Below are experts of layer 8 (counted from 0) of a mixture-of-experts language model. Rows are named router (the router's row for the expert), gate (a neuron's input weights, with its number), up (a neuron's input weights, with its number) and show model dimensions 0-95. Each number is 500 + 40 x the weight over its row's rms, rounded and kept within 0 to 999. Numbers have three digits each.
Before each expert's rows: "mostly gets" lists some tokens that are sent to it at least half of the time. This comes from a sample of Wikipedia text that the model never trained on.

# expert 6
mostly gets: "″", "′", " their", " be", " JPL", "ional"
router:528561518488520524523507513491505576481459533539511540550542484450525570565537405462500544509524417534498503477510457474415528468472563561503460453507444481392506515518472442543551468492465449535515539522482549502511512527505521477534485527514492487487547476552506544543476458440613549482
gate0:599516506565503428513544531520487476489498527506489498450447574524495538512441510513537505476453516507473445459430442524494510465482506528544487463587439502471523608585464556495530542537523474507462496526486510442484510502478425529561478502517539544457548455512581431562508547481526488496
up0:520585567596484471511466511422534526512479484533514483512524511485499522502582491565478484494420479566563499579544522506479498499582478457493446543533468544567506433496466495474527491499529471510536499485485498457457509446486500582504397504514547490494550446532573493465477498488456495423

# expert 12
mostly gets: "),", ")", "\",", "',", "\"", "ane"
router:493525611412515544507498516533521474452543498532457536485484513436503486589451506439478509513433523485496510525554500480531507531471447485547531499514525557551501552480533543492481519498557508427479454537529484537546514498525495478485390518527513575525554500446482421446562501478545592490
gate8:549489504466493525510611556488558514550548474458487458476478563542468536562487524426457505547458427498477443496500487512500543553494462501459523579482514559543555543488533501531554558536521484524430466481481537472518548523467549476552488525528620522500542499514466483491527444498436450520
up8:504555488478499561497527508540529452485482532543511469482466485469477497456538449481532475491512502513537557539497536415484520493458542478583526488522479469421463490494456521536444570495507457499515542533566525536478451472543441545405552456528491440510571507488497589588491595499461474559

# expert 13
mostly gets: " 9", " 17", " 13", " 18", " 19", " 8"
router:458456495387478519559519413492487484492515494505517552457453502473493433526516496432510514431434488466468554526528547454524501507453490479491518490482449522560521447494482516554454462501467498452525576488473578509480486611486505470450573464480486510515483539488457523472408447550499514568
gate8:494516475566542439504598497460611526508521543497504456474470501572480538565448495467463560510487521527493483426567474540494551505503553505523531561511427541532554508475499522472536460503541454495496525507524562453467509436511521499457441522511525533484574497459393502568545525513498485530
up8:529486479511440530475537490504547512543439502577477473376498518526505471509501435478490437486510514483512498523530453420507508462478505548532449533528447450453461533571412493527560435507494451503472474428484472505486405493451424564460523514476489544494541520498494517559488557479438459499

# expert 9
mostly gets: " its", " the", " his", "The", " their", " this"
router:536559471510565525451478546490508590507508489419444539455447454514503544482490498449479427512468460504607517553477489554523445526559504527498528515515459489484514590495501538474519482527538476509522490472505455394546546574492493525486547534483477455433470482510548506433497442526478451555
gate0:535555459495499436488518490495478482466521529489507395516450523560481559532466418503487547523479460547499446504411496526544526499482408483480484512521453499524484471483471548508518491565606516477406461550419479531557488521493529449497490504578520536479575479500519441517549464474537479518
up0:555505507574549533536476458472510572498542562471434526445475575451521503512499500471472489457424441459533472492480515508434573582553493500507495470538420508574526490501486479489504472519508466413532533463502527525510493602488572514470485497449565473486479501518499435477545516536432467462

# expert 4
mostly gets: "berg", " inv", " app", "mier", " term", " offic"
router:476557518443471568466480450456535424515494476466473495554469543514500526473525589497505475532498542403500489618486501513483507550527517415503483556517437431403471512513503540541490440476466506498473456509533536546450491429480512433524522464476513509564472484530491445475552468474489478470
gate0:488524547461478430470516467571505501496504502528511475499397543495478591515447435508486514425524544525473471489466510483477457546526445429540522534557426497523487487557432454509596483530491542490474511476535501436506557454486486477476448533473464565494501442536462435566452537495507559509
up0:565508544538483532499443485524556524510530500488465456578425593530539517470485475471500436475451522502521437470466571492518504499528461533489444586474461497506502449460444503452534495553521457435565533467453565456504542525519490523498425533480545457458527437502466464457498463494464492410

# expert 10
mostly gets: " would", " won", " since", " took", " began", " has"
router:501544464509486475545521552465506448574421539485471432480523569518533530484481534558492524500420472481554478505524455497572437444467520453457475520524488527552530468536461537416475517542514458481538534572507484470509473562521500564488558552477490452577454490480487458462476554480579500442
gate8:437543564467469480480533488468559443469526471474532460520515580528468489495462499502474566552470456496477500543500433533522515534459504509534576570481486532460508539535573471577620463452481489497499541456486557553449468458475510561496454506485524553510589508467544472443465503499513531541
up8:495535450540531555480562541519465510493482535526465493515493580491511451488479439460535420530516542428549537545550476452492581515488538517518524583549448460550518533558434500462506552574484510472484524506488459516448433556549528553446512514512511438515486543497522539530562552530433462493

# expert 1
mostly gets: "C", "M", "A", "O", "U", "G"
router:563478471497547458464529486472485490437547421441548479457531482495540509563457559530497536568566561524493510496532529494562494477486439450467507517529499458488559428473538444497543482452486464475485508442449521424520435469480539474513534538481453498403525530556518477560485429515444476537
gate0:543492492443482467579537464454505497436521496508497457532461480476500570569406473472561550514491492509491553573390491482492553455475515518466501521525414501453548522578502496425506472522511532489446505499462528484566480501515496488516485585548467559480514478479448438564493553530512543526
up0:532574555541492553508455431442535539480525500468438513537459546513428455462486496507547460464527472506508508501524541499548545490505505551553497568578488564518540469447466488460522509527476487498481542429496479460453549445482546536473480530440541498479567569552485407438475517552433516485

# expert 11
mostly gets: " as", " al", " Mar", " ===", " ==", " im"
router:474484553594489598512499501530495491594558537490485576575516515447597486459483535510450438450473485515496523537505537500503496554494549580538481516481514536521506473522449507512528560498471502546489500467538454505508517515526511489559546477455444489501529568511587505509501527415409511477
gate8:456477488559587505504546528559589442482483514539451535510476513493517588533478441401500518537558551446464448504542403557492550502465499499592527551485532524544531530514539521528535525468510505534483453536457566585458512481487476497485532536545516488497532498518488493530455519466437495496
up8:516558575505412489519528441478520548528495522566526455463453518582499417473528451466544545587446514498516552527433532487474539521524530510524511513546497505420519480530471540544451483488463410518566518531536493486450460528516437543432486543509500473488543518512422513443509508505518443500

# expert 15
mostly gets: " c", " d", " D", " C", " r", " N"
router:476467492522454503532486500519534439536499553519577497530414540524475499551552427543435492438537510471451547472474458529490544451496486481510509493482510536569472508471564504510533470526486524566467448490383507501412517502488517533481461550496556442465530485495557500523553485630499489487
gate0:466475518497484430501535506541544461431513520515519472428489532518527538516434458508486554485526518548417492540420547446402497507493467443550477507503466537468500525539510453457552509521479526474436487515522472450436533531513501531536439553549517547481522460550546505572412552464439455470
up0:539469512460532581487469454463529434533511552491471531487462514504457547486479450501462576417519542483544468462489490521448494538495511548478429555543494481487477510473497447506482448514529497459498562447463453451437579536450470491430419550493479462441540498512592441483461518513479546450

# expert 5
mostly gets: "ions", " were", " they", " would", " can", "ins"
router:520492492560529435536498495470483521433545516540463548515521507473478507443479444496509544514570451491451422550394534447471541482554446440527511523594467504515466483454475564438483492536488559482502477589513420501515445499509495550474482533498485463496512542446481553572476519452461515505
gate0:587483510525534493539500428527498504415521500496529493544441508493439596535423437489452569450525504533484472565451520523476502462488485431519514505542442551483527472532521475499496500510544474471447522539498478512510533497527481504544411557543553574431531501479521479555473496495591428486
up0:555507586508440512560449445497432451495526511575506442547543509538517552466496457399520498534448518488560524514520535506490526478583490503476483511517457425484518459478482445529494483466527474454479509477518464489452512522502472534488437547491566450403484447485483447522472547463493564422

# expert 2
mostly gets: " of", " Mc", " Pat", " called", " et", " named"
router:498468523519499507469520498525476472524527461504494463507453459523480508508527576490581447543546437611586517432490423486474533561558505562533494432479551460536544572462523448496562457457479522484524482508501417517442484454449504500518526470502443544552522485443431520523483528534506475479
gate0:516529560523450479502496411566512528454529516440480495519458547464529617520427513470529505551495453548500490541426504467445528461467524457541529472480449512520508521519499497487501515544555516458453455488428557467542521596537463496486518538543510508540525474536503497589544601501490470480
up0:495524459460507513502457488458514550413534518529422557489440586467551511525538514569442492461541414521457457472501514541457565451526409547475498576455482527542497476457540485484488481547505497439537515549554540474480521446477506505491511555488481473490450460504523499448441506495494562420

# expert 7
mostly gets: " km", "°", " ft", "′", " mm", "%"
router:473477485530483448482484603513518524504494511486517441483577521492461449571481495537468540494491424449448487557541514520553496504529529452453544558496579530460544540555497456476471534477570562564511568477500520501540477488559448525518539466548533527571557515454500465501444546527438445528
gate0:513507507520445474482522516523479539414509504537474469446457534526547569526427462510451547511532515522513434477438551516472576453535520448524521515522417496542554465609534497471492497519556464450438457532454498459499545512572414583527507519538440528515507510495488455532482494524490536458
up0:447489495588490497520484418533513457540520549516513530536500517530507485563506387486501507409461495571485502477481545536519538536531493477481481514412468439538502471433437455476507493449515482499500501516476535558454519494430515518500432484518430404475503470587543469458470469462491529454

# expert 0
mostly gets: " h", " t", " s", " H", " Th", " Sh"
router:478442499467495538526494460437483536472461507479541512480494411450486460464483479488575482516553554514429467422538555500535430448455481574488487518504497502466484512518426513447515507501527460525472467453464587547479487506501445536460432524510494453544459455482428501415543523529558515422
gate0:529477492494545444475538463509527453436465506490481431562435502461504553578432454474534512528514527509452553528436532486477567414479472469477516536510390529497555499469530478437562527448501475564460430506493529485515553524501494500476475526554566463448580485496518481502508515560478500547
up0:544523493577549552504413500580507477483482503486454487536435560511499502419489498519460504500484492459484457473489527535493537518529523495444393535535525469540543468543505482510450465539547478435493552457452468507476506527521491488486451490507463492532632472520533502486498464529481598400

# expert 14
mostly gets: " been", " inter", " high", "ently", " med", " also"
router:491482424533497403492497555535519524572480519578482495488539493578430525453512549458451508491525526531476496390525500468462544534446513489500491474501452473485470466533553473550526565536475471469532457502540495510489563445512505552535427477504548561445469484569471480514492481479443414528
gate0:555534517505503469514554469419515511414488487508496518501426608528444602575437498568482517495459514482506573460504502431460502535546503454528517505510482562503539497562548522536495537516480512488491475495530542425485436538497537512504465521538489530433526414518520497559479517504544440536
up0:471492536547554551560453414423531484479457520525495515579454489482540485501523498488569499548447516491508481542460488572515509502518514496513411581534448506448519477462443434512537437523502525459531468471504532492543563515449548561442418561462571520493528482486479482493479472509480551447

# expert 8
mostly gets: " O", " U", " Ar", " o", "ru", " San"
router:565514563493463436449467427575424445437447466489470478513466493479522451481508388549515494468482528529540456490522528498529479500489545512537508479437552587507510483486513546580413539519507494511482542503552455502507505462485508465454472421498461505506486464548549570481546552504448507488
gate0:536511557481498494502537454518482490462460498511473477482461492486468532506473478538516545452510497521493454457392571504492508517517533511491515562504447555473519509568487544529545570550571555481403440536568455479431471545445503539549490514563461495501481473548549464623521538491478542514
up0:539517507557525530486503498519418507511534527472441538516422500578502490459493492532552456470493472455506451557457602537522530507542469509482398523497503576621465471535440489443564524505490474479484505534494497513459488502473486553511499477503487559441494462517538483483467514461526533385

# expert 3
mostly gets: " work", " film", " round", " head", "eat", " land"
router:445514476525527516506505509494535540475496479495426460460547519604496497464510511542531554499461532492493535500429485586405511482538429531459484480445554464559438478486488467458463489481522513518483529480512543488568515523483501466467534488540576541445446508568520538529542559481588593517
gate8:449550481471602507486539507517607510537504555519508496464448529480421525534458530460450453493532505467451465498496437540453633541488561500511509572472438470509534564524559477515511525518517502549453515487546538546481475422521493498534513530493553558544550472495478507500478533498514476455
up8:500537435480458553474565458527531445444603535474501486476494502497496483440517511539541459485481497491503525502585439420512556494489538503517455596538520508521484484499424532624552519523516426476511454517532482489473460478454473541469484519441469534474565535469507476495539538518501419492